Below are experts of layer 3 (counted from 0) of a mixture-of-experts language model. Rows are named gate (a neuron's input weights, with its number), up (a neuron's input weights, with its number), down (a neuron's output weights, with its number) and show model dimensions 0-79. Each number is 500 + 50 x the weight over its row's rms, rounded and kept within 0 to 999. Numbers have three digits each.
Before each expert's rows: a language model's description of what the expert responds to. This comes from a sample of Wikipedia text that the model never trained on.

# expert 3
Description: Endings of country and place names like -ia, -aly, -land, plus possessive apostrophes and Air/American/German, as in Somal-ia, Ital-ia, Bears'.
gate0:523486516562470490503521530379510514493556439492403535477515494582513513568477453569487539459505529495427521516420443452435438416457504410628574390444482483560514523558481384548508482433426443480506531562481506552467455476493529494518552509
up0:448409571550461534523571509605440443578439517555472527525557447440489503568473486490466419560562566438497523462518547475435589550497504408546604498619506480453449423444515479459406550553507518503438476477577469558484513537563484497499447535
down0:467497418485570476479455519448462477537476546470493576391470568488389540524472467499493554407456386461569464540546431474478463601526498457485461436474421430562460484436502463550551505523635533448542514511454447490515540655466603517412489583
gate1:454515544487453532630559468462443544485460532457440499514509468586519447528528491379607512656411489552459555495560521542463491445387523503471530540511437433542457485495557456536424442419495470520605481592662452596391589549488507391478453479
up1:594503448592467512609508469524519451557492503483451498562442450541516538525473506473542578543526506500533419454527457438457449432525464513512537503555553602458442446549564583380491641476489500498490607522471469557437544555425529505469498588
down1:516451528488461463525557480450377450504499514526520517554507569533457415453499492482487495489538491517444502499501521602516546511537548557487634497447492420487397552404520484552472469499402495581487515527536592498517451549456475431468491419
gate2:437492481496511481462555489431507508440520467493445533476470500510441615443592549471565554476551507514402524513605475521438491433561571437350457598472524465466488427513540544572450531517455487541522527542664513435438448551500538367514554497
up2:526559478583553419564547547494542530473487430582527364449447380484509513448492537512543422530461548482593516436419576599536475514575537492388436511442470444573608415483481532484534471549491591442460533465429459505551496513524524445474519504
down2:555576527505482422528518542503502470485462580562620499571455458536522478485568522503507589481482466467516522523581468531539664538524435500557584504471450426520549591388571463479446532540448524536500458525387485522521536549471488483547532430
gate3:437541551506462452462468503586442461519477634555579466384542491614506524579489498550481483523491533548407478509451578459483488525491484554528492501545590463404512558550479492489486537490440479459505415560516526455420406566503535505462520447
up3:492561456501569401401529508550480422590479587514548491495466526541607476498579450544464636530513536373430420535557527521524553478413519473538506553498628460482516531565546480488483426434548477514490478544531505483515367510473510522518449541
down3:457443411558519425476453453445479472405401348482453508528546525521523405537559419462505451529471454467559492592437388558494432540450502447588503478449497526466582463611516622589528502511466488525558439426506538426505439509472395526517468477
gate4:536515533555453586583404432539593535511507593461510481522538524513571461500427488523488503546442520515520503506450456523541536503543461507485565473539479484589577576485553468492576566471486509568519527520477550541561428510477461451519476452
up4:497571460527563475544495586530393522427599417365444603470559468546503521425571569520453534502441434560492548524575508500458430489502579623455515577461516586454559514479491485604558469522556479486506446515551448510553565424442552484405500444
down4:509474466526461547511552485468502521444491448540531516574487463603542554477524462547439527546429408520437510406526538477489493484497493442444556401521473445531598456459509512498577528450513482474444460529514559571578456483462366527514529402
gate5:502547546489495389506452553500506489485541459508549525487544438462484469408511490487545509436430520491443583453520518624529486493513450476596474524446419491501512484522464588471501431516491529473517473514481454505541626542551440515525459561
up5:591512449563512562538590514566592413478419510538467524511519527404480520533519532501520499480515515437532483443478438404457439420536479519533546519461576444515443525553587326454442623601479500455575610436449555461547454446438474423482405523
down5:439452484579517471520438473445443509575540543448438468532439553494593589449569539542527466389516440500532481525494501473453521500508527525564498599454577577483492398449551540523562542483610391570504483565475456572427485399486517471556490495
gate6:571465502503489513551583432529565483563532482540554508565504405495387535479481378540515475514537498471554528491444490516535511530504422511543493558560534507455537475512507527427557531536538473523495580520507598597459611599385385518509507505
up6:489559487500572531450479578458460508580477511423445458496482535462631499530527524552512460601506566494547417587433500566426584517405522479429539555482474468528439462478511548438469461462529487444523475468503427457521541494493535424561469460
down6:470477552573406553432474416534518534498498517537435522367565474515507449485530474474575486537403601503409494514448451492521554476409431521499496501566493530561478466507401527455561465433534457531498381512547386495480511525521541539493516628
gate7:449526468570489387597481435485513490455511538526526528475505456627579477546521493524511435431525537459550517507487519541436528430515561503452470414447570527547609589468529570423438530429527491519538502383537644471488520490571576542534604459
up7:455543547568471476554569519497447443522422599436434573572472445438476510474522529460452498463481557543416604497567501460426440446568529480514518532577465523432508416471449486508466452525542510559462420414470504434497421418563443425465448510
down7:493428507421559517443578506432543538435475544516565457585528490514416448439519414543403481447530570491443468475503425534509533411572475503461476476440389485369559497520501432493449547506528511574469546470519471505457491514543459437427469606
gate8:524545549499521493458463529442568459458513553498482479456442450495493477540597408506469438547449472470443550357488459534539544482632488483482524384373452472570440509505535421584399458606462460461499551438495450536469522512542572515529359442
up8:438458454556585513447449540525566501429465552502489477551489455462523532445479472498471560498487427526541473438568489449626535487549462383503609464467487516476479511474537394580346487580443494516496570448456479569427508548435505505515403412
down8:410481380493522475521557497463443500483439540495548476455509500499477460549502507522540433502490529479514438558488503488557561479568416519584504498536479575473514535530466525478544571498430458496532561512482549440457510503532458463498501504
gate9:547542596578524533427504492547489525594430519458492509570607550655574449469550489577514495527472429502506531424518498543557505519518475458584503543473425516432395557386432577472556485489496569512488569560502420563554437507490506444488518528
up9:433491473477536464515558419542587622429480451572481563492495520520541533510588474473552486565601458496481474516464604498451545513526537489448502507526529466519610669571457475518470498641533560476609510461588575478484457427410523426543456533
down9:473428469465582531538506596469526613429530472508457400444555437523450498515448523582498532487608409464355508511499554525474490568475513476527498481444474536577423513568524595527456414487504477537453444542491499458478566424450418530442439482
gate10:457505474544492522489564477444503488520514567484490528585449659476539529580583451452502559584544496587542631432481395465510556431540455527450530505498490509490483490488501529492448479583502497529557573433493378508518482452510494463503560450
up10:537460470556473459471444506567529455530492555449358514512423533525507526504489511497528494569517434499466453535435508547459556514463500521526510508404477453523555571374398551522601495461504459445497461521481471557423513447508521577455440579
down10:479485396505451487463425592560532496539490488550525457530463500528478517494602483465503619510505456434550508467468459404518504530594453467572544457527530551612524515544524410549490595540470504515403523572461414467495556464434507590478464505
gate11:479456558417589479509565426528473436498558571477443542535483526470417461513455487549509499557447464584485534553451488485492454513455507469471412518476456478548507491564492439501421428555550462558563607505515467525637550521532430429489464462
up11:441429452521452462511458425556466522527503470531436536491490543505516450520502475484616463426448566491566553537434481425506502600406496514528495517474547444553528493530512498462469621519423405428585474490544575366509554423515435543421514550
down11:503546503456521544481437473419501592529438501472438438505526470512517498475556533598528541546530477489454478573468480471538462445471469582498518474495536458574577504395490555539527514491491501550540543502470401466549525507521571467452591406
gate12:491455463514555516552569572547456505523470442451541548581522541479545497490601588571528444422466476435493454578488494506651585494544601434533547511448440448497410468529516450561517511578433418444591467596588410522503420529523403373507525439
up12:451467506367453397435502560516478476511568425484542478566469509381516556562490436512452476595563578531505538480496465527418430562585555535568502477492516501439525517448467480519477560353480459464540540539477468512567547403522487501488543475
down12:626472473484459460538449478432564451488499424479485512527420536474492503453525565451493417461474429507549549546494428453557534444493413495501500592454496477437518478474440514550496427527520515486512474520510446436354551518422520550432519516
gate13:452553437484523491486494537442441479477486512519488463445558489494513531529480440465437581545474436477532503444552476496540549519504491551436452520484473452510510591457508453577574521412513576447470491434423497533504452513503567537508603489
up13:494353478549530504461535491484579543467533509408502498446523417460481528502516487492504469478504398518576485478478434478482480536517496525566519587506467444492595550386575538471523566477550474505484523483556507468511522425569468434527401460
down13:536476497525461491434467508466526423439468505527517492448505526551444520543556461478499475455491393421542507549424503470456462449434483551575539522535499535503509507485481571542460486594491520519482553432445488541439439519596482520461539416
gate14:512477494480506456410396471485461521549487485581520510492552560522531475508551479526420621466462479600466463443567470579534438530524369553465493463399473522524475503505546554548513497502452575570517485455508507454471542453494447431390478567
up14:507522567509424459546597474536434477514480503576522506483550460470560481476593464502506620453475446486389496422531421524583544517485414527612430490498483494398510468561505557542487443533480464523559455461565516492508544513526504514574503425
down14:457494466507491496566533506453512501434399487521450481516446487489417533516516518437493427505615477495522494488495472580531495568640585478479537535377442467487507464466584483552524527541602513528454446504471582502489581509454554492558423459
gate15:519477518605509497438505492426574543450500504552535416534523440506601474424415568579569417506483516453559583459440556541487459510502565619474626555383560440572482564583489559534518475494444580529522486529442446411501503529459543547486509530
up15:535525495563492576492493511556597569477574511557489452539530562505504499455455523428582461494517592550472514539508506457449440477403561435500552406465522493431589442572522440421556509465500465552510553508590422510457525470477519549523550446
down15:478422533433471461589529477470412576535508612494458481626510555496486506533471524488406547527464450470524473439466457534418566522545494528568544462550570450543472528506484432446485534441415534525494535517438550432468452526530429431415526532
gate16:489511522484406452452574418546611500496471485466605537519590550562543574471470460506444469426508417560540564531481480531500481595445505496524553385540457593506451492580527423502447517545433506517516570426455469465582515480454462503466457500
up16:514574502613433474478487489519486427458509529404375539523551465471533447512475528430480427452536568472524472487474536545558471478585432427539425523444502483571556513527536545493504450516532514466579602602430490450535428464458414463463503505
down16:515491543471602485624561490560485379432479495535513512507481627514547556408439486457492516430519408502338512618524467517487412493544522488588480438469495494487537487520489465607500457514484570442471425513496581585612466529472525457473484521
gate17:531469455554386472538489496504451450490562517440441425530430393461463473450518520472545480465484359513425584509554470472404461488464456557508532482570444559562427519512501512545540496472466477502518472504474494479473520492492473440412622502
up17:432488354498533521538458459446472532431513480475452567479525532493439459466411513486478476583465480479431448472514483552542474541483508501428487449488508429556397539492504595501534454561520515549507539467531449578562558450501511544477501476
down17:455507558510498485466483474455479501453428498398532464522476502535536528492580454476584459467603537495467418409559500524510549540458444556516531525579566558488403549459543576472449474628494541516454565526481473367573460514493457475520444439
gate18:471451477545563514427484554475493503537548508472397409464493451558503490479445460496482430530499458508532467465590485463558534407517486600534524469517589470495553463500448528452538509446401422596563445487440532489593509530542519478514544461
up18:551498487532524460465392517537481449542569581404453471519503484539492596586439426546466398387521532500508542505572460555539567429531569477550489603528523501523568501352478524562456500470492552427556488521499521500477411424522467430431397489
down18:460520488437478584489451441461538513548488473448482555485558513544475433553562501520533556460391498597460551455551460508493558453516540385599495617488446513569563526552473569526546453471493502412552488481533584480477520525500462492536471520
gate19:540538557603464537495498439537484457470511405548547469490434482548502481537463534434428489533533543523458495508609471555461423580479384537524541489514495476494419467457560521416436590531513468486458441557486489401478518500525620478521523445
up19:538523603532428450503515496506565577490490486445437456523404461523465465542485609539546533512490546469444548470459576535479540559462404494508526527523569509537497541472578482498489484462474505530445608461499430602473428534519510546475578464
down19:553452530554435445369498491577478559516487501452512516529521589596434513473496411526512504514463520487493551579561506465493562518573486532436526496515456467523472492519493516507411547433551490438424459551534507440463465437510546521469523496
gate20:461481519494559491517531450465540564466544491522551507496429493441540480476512466465565550482517369475514469457575503569512410495434538508490533560515459489469525438562544525535526623436479445446543491527463529455535507541467482522473499466
up20:528566425515554516448427447559534493518507494601523433454548488413438529581563463489604432519529541458580526449447490449502534498547463464514540531460538445562478390521567494556553576548436411555525510516472494472534518529533543461462595462
down20:456436506452458504569596450516375507570534499528500471478460433498393428457453538536515464469536511485509509500458506450579585464452490544428450512461507472466515598539569534548418457466456510562434517553478416520523466486521461486573550532
gate21:429474456490552540516534503536505469462527434556538551556527551579447517516552415528503462436421488389466434557488473434582510499562479616599455506528479529398493542588406493516440526515597439510422452475468532479466459453565594551447516565
up21:540460455585542486491605499466653495507448477383474483541403536575472507464539454517537521494485481524560481528483484457438469515583503511480472547497558540491446463367513435492559510432451448495504583477567451615546459466498504590507567462
down21:527445543560501471481505411464564494457449470499473487555532500501445405561517464476377447560449491550523447516569565478502487419463428468572584435369480468479457462513574550454587551568475503460492514425429397466565453478399452471512562436
gate22:495483502545496521525534551559433428500437505479461447498597539537523499539640505453599454474574484477525482495511465435455531468486521471560535425536555471454550499562448508520525470459383489562468519435475516464424517543508466460551516485
up22:553457456411514540529488453494457468555513492467533470485482491467506583424462509406511464508457527502454565390467520436411438515470550536593580538448482575485425567486527500584591554561458466569501480449454541537569548469474446528419439496
down22:536486420594518454493426422483553512496436499504500572490460540500535461521440512649427513474483464559550504524461517539582503542382488540461542457545479461521502467485524594573483485467604438467506517557504554508455507461507468464442491443
gate23:482577565479492407495449429503454530511457537417464511476507448490433407498545504447562503483554488505502527468500532557546495529477453512586458452460480502542544527580391542558506569495356484468517489502459491539467487493508556431446525416
up23:505510490475467507602498511547567496505518515484408540560557436570467633423448546551518506554508543518538544497468486563516505458583542505520397499523466494517488551574511536489557438528520507475579510476532477512441505438502520401489527502
down23:460516430438532468563474527471613537443575466483488502442509492390503584464545382502524486463530497426460489430505468552511470551440526542449381531507480491536578447419553407598487477527511550545538558615356440477430551477519490512508461523
gate24:513471456386497511475524629533499461480466530472499504524529496559531382566551474576460405583507537543479458505507484646514489431545464411539501526523501534531445438499446472552488464520570475513414469476502446503551460528534484509423466497
up24:535590593507569461529431508494437537471443420430489501634450513492493533509526505541588466456495523419422467532453525461444513553534447547411520486534520459490474471442486434439487574527535539560494386457500568530487517540552497513481391510
down24:584424412470520519533489496534563476523422516529484537546518528523412492504488460579508577489480540574518474479475439408460507533549484528496510585481477508385481519488525537550516522491430555441501450450484490462482510456461558593506498503
gate25:384527531517569435421542533500407473519532507522520466508473468503453454485469491571490464429531521465495531499457546404470654515505479467566367490427552536511460532509436482460447548489520469573407526509494479446512417499513577486518448476
up25:542542578479513547469433478412431415475495481483448587450520471584577394551442464628542501531501425433473421446559550518540496588487500470421556437608520567470512522432500529582560507425425496500582488522527583495496446571504428454560489517
down25:494534431497531464550586470505564447458584566476484544506408468411473458485510530503391516507522441536444502498544543538492536496500539493495483459421441504428509412497464507524403550506491418509557434575530532518439535436486502444507464547
gate26:420488571493482454399572424550508447550460488388439512406521556526496460482500558531511521593555502499431395461472519476550525517500490427527517562528540554531521534482505531483469483476438417605549431525508488469475521493502460508464589548
up26:509447444523597515437587483518522477531455526472535466506541583491487522443548487536397511486488517580483450427500541571490492552589498480455442541544443545511510554534502481582554554597568457519578518508500458480528597454379429480581484514
down26:546492452436447564529476470541572409578376508432418535542449527470540475444511518538517490527464469577448518589452499487546456538386474467520450416570530471508570563512475483471605462566500493436527553507531490502482564422522475501465594554
gate27:506431513524377490557495522448536559537460491506542466395543552524461477578487621521409570473464396421498482532484452568428507490533447408444405503494485492529509511534514433433552452559532487500533528503434531535554502506515403560494494500
up27:398540519456453452599494513498489423508517406460403485482580550564474507498446537549606469468497507527488512510600534560494402455507443383595449388605510454466474546525555526507533475553522533499560497513493423535556459515435462513575568518
down27:499544478477495431428485461508459538535508460466569483443533446536454487500537481464543449546430443522540477558445415428432439593489565433571518491566513455462533563571517421500404407514566583473509426551537490534529506485436451556502383508
gate28:563490528583554442517406527487498455551510522619519447537611463507434466570473480516493533477572507484459527529504607558581522544453495456463589476464453480555517487486417528511557477489487446454450549462500498592476486459558585547476456587
up28:525539469495524518490512530425559528522500631585512481578514440511483522508553543553568536574503470484559464553515531477455579521415538525444447446517514484482582481447504449506461471498532534513446481503445518485474457570543460499518430437
down28:476502479497487505502475365487455508491464453532449509529468494477468503547477492470573499398490487520423434479480555488438420505549501499530489542395427483525450573574429499577455516535582452524573489501456496568461502513418526560454579489
gate29:562490462554470564496418382556532506436520485516519557505578484553533521505550536553509545442497451449566569510517500462604470555506533449441455479593442525587475551435532485567499520536544499492477527478579458460447431462413545457538513529
up29:492471452534419435481427586535470504534554488528604458580525539572502519460528413438420437537497511595530457522532542505441424499549639530530520508572453485442537560460439555398532526450540523461512532504402499522482516536538527585501504532
down29:532485487498493480491566566472485484475443516449417527523563454582552518515490516557430560456439540473498515565513511569502429505466526475534449524504582541560479431574481523522494421400555454560474558454590476544507517404505530521560442485
gate30:470429476519495499558510525489526467419538454526467525550523511397468523461546468559482495542452419504516509519550439524541456412534502469512461569547418482574501556487514452499509518564522434523433500494528558451443408414528376536465515485
up30:461512592588446432586448474561491512507487495557484485475554458417437520520593464433545546483556436565481535546516538499378493475465521454544480491453424477444555547407539513445539480529489529474586456522567515543475498450469454547455473484
down30:540555553518563478444461468532488527391587520469423477531580508451443464465415563414428491462474452520481490521485595515525431550622529513481491467609506551529410512448527517448515507517522499532485527521496513547502557516531465524432599503
gate31:523487479488497529508486636501475470434547509531505510429504558537441533430487563478511648487498452571599534491430534470516497545505406465572487486434504463473505494505576476451450491463541513545558485448522431520562470562497515546476525461
up31:500491516444533416560421477540499526466419522501476576565576432540535509579486503476528525472498556547405467563600500527524539566458527414487499581492526516556500494532507533524572582459404580491510563516486480621535486504498585514467520569
down31:502547501473475543504574468542413538477573514531465473472558497565548432489442525529539421514458482463470456531476541573484464474535502536534547600457483516539515447511480506505518462630483547521522534554512455617505510565543558452444494498
gate32:444500506465459464523565463463472524497485459473489485540458446487480601451580461521494518469431484482470506536490505513574493528541396517521447511537524468562527456597495527459413520491527570459571570516463513542400507545526432516472493420
up32:537453486550575433451510555554519505522547454487547416521506500515505545500502532524486485492543461470525540472504487593514422500460554534526490468491488496477435473402541542488570587465494550533465522559545549486494492460547448552497557551
down32:486506469504458549511447476500541447540493489463413496470408509516456490463481539375448477509523523565436518473560419521432479508421497510410591570471475493473460490532491470392435389451426546460438440479497490523498498486548518493421553461
gate33:482506496558490484494535459562585444449411413492520513428510488516493557405449541507439468529454585436510611479405529432485528455568509478545475562515539518554460500458475499492532472579412479638438455483498513640439479529564522416540532534
up33:511402483508541485449444483560555592449575428495461544598427489498423535560404406513462539441498554548498586586426506509516452480496512528473454394509457525536416510408497540469483587421482516502411512503405531524540505535593521520501522465
down33:465458473452409629555495398484440518432504500504501578543509469519518587474565465440487522519565553525514439462519533504465562394496408417537602442443566509587551426533496538486571475435481503516567437432524534464496394566400505481452554425
gate34:467499482527485526451544473522516459472541430523444513567492438451567524498477487515454401366499499567470558450457482362490551502420524575469471562540525491524544465449421598580437565595535595524462430492541491473443433571504516446559505515
up34:495429528539445434527489431438436526560491508543566433463462535480456500595584560543535501541379505514436482515431558561404425461499454370471519476550585480494611495459486580483533427621534522528539536530559490487508482521528557517530497568
down34:552519434466464522514454530547526436538469486503470522325561529550431425527521559492558487440580495508490461562475507497469505540461488510424381508503502439472499486455489509515463622463480558465434492538543464432490467505545559550609466514
gate35:496485554470460481483578577496458508490482463534415583464546475538501557594348530505463511567545494511598582529571623537514456551584461545555523453510457443519552538562507480519502610519496434527480422520397426500504526523511522553516504476
up35:444497387455475637423525486522431399610497589524514448517524608585497502459559551504520386497502416494569494569554432549543536535478524483527468495537465446497494433503570499478467466467352523508470460541480531513497586476536422521455491545
down35:502536567500460614510488603547526419583551536485487570459439365534539455552464541583490520549527500499588401538516582510483432503594489474508428519462455438557459536512415523486462448525468463537561452454525474551500465563557634434529425476
gate36:563443469507566502472587484478529512606532499556456487563524456450554508431473483466556532552504426502583526516423534464432518473486433460449451481495540521513386605486532500488556444495546439582385475534486507418525465582583527482404525412
up36:420458518492507415452500556544465489504492534414481541450461515500540479504493538540526479596546496436513483530567530554408481489492546503564544589392463506554579473494542594552520532387507466499563583429538542479478534529481535526385534575
down36:477432471634485466466473508516555417573433471571578457512452568452484477543456444407510457527519444435525471531494524558488564564566489424508444509556515471495547421538442501416588494514499528531565503435543517485529498468487514465477354509
gate37:435489473478539467437607500494563521499498437484526481503532466523491499511457561480587451505468420379468442456451511529445467498382491524519556512473516522489543532503401507467479518435492504543554420550451511438523546600463526474476538486
up37:523455540498492568428511513558456581537530406482456562578489505495464522517466486480428572497520478522609487508483456554598508488551518443489339619488503506461583480472537612524452592533534534527500453522531464475485380489469450463609417486
down37:451502481571539524542490533487453523456552607517452577433516542620473454450434456435547510563537490498529478404461491568400437534474521445411547477449562592445492502533475388485475505566503513598492522502487490442461451552496474561500449512
gate38:509503465448503437511506504519422564454570541478410470530472452526515507525492528655508539500563562524503482561536482516533450513519531540516478447630538523535540528543567569502499473500567531548498535564413557550512501549528474536529508486
up38:518575462548481480541455513417546607484529515538444466527511453544535540462462483525528504564516399539581462525596487521430477558492504556460517488499546540523519454491481522479389520545576530526527499496410523505574597523559587479540522583
down38:519534431449493555541494527477473488494493456556397448466513431506438489595479465512536532492502496447498461501633454463543506476392588442524582393513401483504431557528496541571609532517533553473538586458546428595478612565605474438418439584
gate39:508541554501599565480616508521479425495504570423454479565431495535528461501441520453590471510452477438357564532528539476573558453469509523468463501453503524531464490517434456549430519518513513538564481541399497380513485505537438497518582487
up39:496496456564496570477529455470485423447513402598388405477547501412540456519495430490488389417553483503483468546490409491520503575444483530457530484583576427516482516577353547347478610513515504475479514513557464461465507461437468477446507425
down39:594515393558582561533550451496499508425513465496542469479514496572478568517481408483482519469497454590490512565460469491421546464451563557423461543472567486500513557321478472502524477513485490512470453424448452529503532531376431475495474401
gate40:490407566379513470508516540517475422526612482473525488516516547555565549529505471511469530540545531492557446466508457582513507549548506522461412453445435460531455473461568485484484511569471386461416462516553529580499459524508523447537550504
up40:474531495534496539419463542588581463527510445461509572518484404534476404456533526494505423494580524503531540418430547496530440498535476481558493466463465477437481490450391451418613565476545458519545469524507569489556518521499561656525507472
down40:532444470571400490423525524523525543448492494511557563441459433534531487567459481503408459481518496513451508469528558592508443464498584425468566459562473445536570527375464428481599477446501455530524528376555531562586557408529535502505518471
gate41:603503572535386398545495519473482506490501496522506595530507491494564437508470496576551530509535432551421553452502468554477453518472478547529521505601443469527527543498505455472492522510498422486418532426534504506517639559474462513464525401
up41:433493436448470574531522499506545526545530431470512562361539462580575480598500626564525475495500536449441494579568458508402571530601515482532487497467477412503485489587435523523495424559462555498514449447522437510514358445500552518512516530
down41:549446527569441498496442531558542528560543491573519479495516403547504559416507521540490590522476513560464490438443468508399484470518395526465418581553451475471539360530495512467430514525550541508525449431579514531602526550551348599504502486
gate42:470525534426510536445589527476534446538512409431392526558491515417542496499586493436597508545559466456452496519483451483576376596450491451478548447533548605581547501534571412478490521516525446547442518533469375500469506540479443548526515528
up42:527422462497558434508430534552586490499547484499554538431490489529523511521500517383463392428451487455561550468444503554556482445451507513486474560564556495473502569566577540453486520471470456584553540491474508470556447503536520449479493467
down42:490498493511464540644569554526520529516532506452550453480488474582530515549537590467512541491511484465560428429570520503477548545540434602454474546494470515574412392574426534545536542526484465568456546491414534529485566530470468566495504488
gate43:514445487493438495491588440511437464446503543477512533568496597513495357554568564448565504522563451506435534466550498520497503503477541495437490459581467404466553522446557601482466533546548408590512509502569458411535459552507513445518505504
up43:482548504476502499437519505542522548455450522475466456509471546372507502486539569519449484476502505459481484522521447577586537558542523528617501456454519549577444601464444462456402393420505399421528598559511505450384449525564519527521533476
down43:503426415530593529572422474532529515526451560468469424504478502513520538540550597530489427582508457519454517493536507469477568551588576464471498509463442569496493479517510498493577432558531491504484483369516526419556522451482403585610522597
gate44:535515473463512478550452459580550527519557533514507537529600455583525557539552484427540501475507441497453421391518465513611489503573581510458499499479523455451551565456433521607521508528506458471583422431550536533434498521612483537533482567
up44:494421511483463432455404464437544520513476580512508481530509517517497542607517420498470528572539393417451617558477505479500538561509545522525502430491586503489489545528488571443499466453518472472490406566500553362486426568472502464440482464
down44:460595501490476501517449466532555433523473545618425558585470440495594550542454538464509502507520484479569494440455363424441520496502458501536523594477501549501521568523524472419498498517450454527469431449488435513502515529592518576408470532
gate45:422500445454482501535535528471448535544506566507513483506565457543399558521446418501603501557472445462519540418422569538513436465540394553502598519512543506388491469534512484397524473499487506594520475512503509465523627531491481488534581533
up45:482467550429576482558473545522584449408477580457484517440462573502599427546481555491488483543490482431469508608399584475524490486605457442487545491459492480489610538465533582498493447455540440511428487422458544472511390543454512549536593410
down45:472419442427552531496483602485592411531445428458447491505530472450503434503546514464442517531444528514501530475508402505490512492490455525420391511516539610608490529479531483538554525559501535420556411453509537511558446415573457474532504401
gate46:452438469529476606420532490441613541495504442562562518443566527502522429454547566489426509538481456554548450511338467464569371458471577490540511474564628498497538541492490422463579476522497518467474385571593509438452637504528448522570499545
up46:447574525523549413491452542461506594435525522566429496508524523454572560475381419533481476498449494484475560460562412507551514508456432535518526487490420500559504485460552430533490505540424510521538451518521459498398483473438404481444628477
down46:517503461453480516491470432533536496536467419541544618446544507594508547504419569526498571406509497441501572424461416442440565553491548585541502545461563444527550460416547641493477530492534522511532597485553458445519604547537556537601588487
gate47:515520565531494503402490488465530486562552456498522565424524461541376415493444505457506430541454509432465601488449556519586613543472452454511539567524521553493488500467510515509476550573509482483402492502555534569512446531627530427470457571
up47:482491485546512493423473446575504489540472559503472532497524552439505633548449504515431516524533490477498402460443458479519500475508503587471421512552499443435571348518512490442391473529396428457453476379409611470487512460503537427525477462
down47:519561498427407456498526498536509502561546548491545450512489447450485539499517582441474585549541602479579512472493604560509491521425451514464565444501593576479456472487530573456482615508532412547505567487509467509461432522522592592533451507
gate48:464421628452414514501501491439523599527510521527484540491505446505464492507504503498389522520524549544486438547483491547453500424528485393567461399477486487557632467499442533478520428497488496545424482617516478470550500606489554496435570587
up48:552435485451552460423545538532496483442608469470533506461507528476437549479518511535483499461566468456484428487477413529417409474422515490488452524343484437422507446513469523386561441499478468504617462439580536494533448504517610405424457437
down48:430489510454500485554533584445458498484542516520527544586384537506444480545511468529499558457570542572570469557508517460517561554509486534559345546500475502520527447492530527547484489455520480515499500541427436546457442476512448484426520445
gate49:446489480493570460457460443462490443470440513528490522432528457523581530484459534535465503427438491546547492663514549494452462556476468503453556484438473417594486531512517550494516489490469545498589474531555519523508506422509578490395398526
up49:535433516530525531520592515406487505458438565474519456440491424543512473524500484471530460511559516550570497490495561492548476652554472371427575476537443571526503541517458502436461488592492481498496380621500460492509482475541397504477422415
down49:440526546563519489500429543426483520506593533567544562593476439583490480450555430461477468405389554405491462495533525493521455480447492558515562443475475439425419476505559584387517466518542507482451606406510549501478553474492530475501570499
gate50:494558506472392444489521483605529570442524561510523537459437501502492478496455496548512490563482488485533437490511437447460548486530477496498459515446412485565428543444534535539387413483516412483564497576577544476558466519517469552445442533
up50:583530540386518544502601503459441591413537517533597508472530389545473463560423437445484628552497535424478534518522467480546402542543485545492456507391476568512531495493487581485563568573497475543501529559482447552479500466551509457539557486
down50:506465477501614559544439610500551554556527525387559437498472501505512434530480444438526577524541529522530554450554551505520461541513494477451462455518417560420561556508519490491462544469548476528493605478506512470464513514502535520519424547
gate51:550616500455461565450549562532498418465485510513486445468484595568551555507404442510407533508485553547411508583469512565521544462542571460554522523517458513465493562455585424550565546545489552523545530462456473471463484543458477572450445419
up51:444526448542560498458518493410546515526519502589436506495493480488525599482462500501530491399486494510462542546532436548522460476522510486497518391571432477453484541562418461451595440477432548461569436443484472556550476533543469551447509490
down51:460441560499535490511483484534569502506433393506515501510455510526541566484452393523470491469436499487514443522539472483488435516488444581504408438440484508436476598443557453491512511563400486535501451411619452571454435487450448449432499519
gate52:515477534484561498433510520575524453551543460501426477528452462497567579558536444568533526461546533445478437518502522515476574484539504455545545487451477478472545478620521495510472464523541469531601558560542538495577494441481474489523478578
up52:538579496538559550461502535446514527451494471470512485464578461475420566591510448532599530571460542457557508395486512566409475532463466483470554526491528523438441566556504551587522417479461527588477436495414550496463487481407488602505465454
down52:487433381517459565497485510479555564486488368563501404494455535491447458464449450503435533509472569492549584516543542535626567511443512552504452519517458484534562631556464456516514533547495490474448470518504536484600460494444451470556459459
gate53:477530539516628480493511486537541456426415563506483518485609540540571578487508575482451506528473427495530459462602457553503447576429487465453547491464471551556438468542436478457531475438426555479486529529488504616637512518543612470358481506
up53:528500441472521534463463526471496444481403542513556508409564493425496540495492535460515480584468429429472446510550466489597385482514518583459566487509416499515517471443444464489479508433530546412421469451515485492463493525540516449471532538
down53:459472438426533480577380570606553428489494429536478490476577512459533402456485526463460553497557508571479559586564524532526472433460532511461492514420425520539435465514491476483577528514483476527512540497490540423561482562483471528549454485
gate54:493515445429582472560447474616457457466464553475608544419543461547406511567483453493479507530426552443587514556460473582501525514488522504523518531481547568552573406452547600539495560564523509452615582551418516575477503469521448451474472458
up54:543550532512485522463538528558600498532462532495589567500527488463468478546483437519515441476545597540459468510526477506505506480471456526603399490507477483387614492516562427438543438578496515418455479612495568471544514445597504530468503454
down54:567481389509502498447558500501534517563493568511532518498548486526565597610556540521536570560533442512539499483452548457492462568433403511539487560467570499445425567459499517522521511461532469567468559486548499479558566578483575525533502389
gate55:423471495441515598553530395509522467429412534489556482514517538602588391424509495529472535570538523462481539561392427480537402423448526488531474489566475426482594468580534462426544525440573538480486470443466482443610406486479467563428600603
up55:538538503491405554469554481554577462453408462536436361428539497560443497434509524514455573464493480532481580429498460581496545455462448472534502465442576426384575418485440490519432505448466468597534556521584442433527466553486411514510464424
down55:500512437513563475470565411480454473549587574494499525469484579461385529479529488485480582486486516425488556477506388545523517493476530495523540463504490488440579621446430489570592533472587522405424485528483566547600488503444559482477529558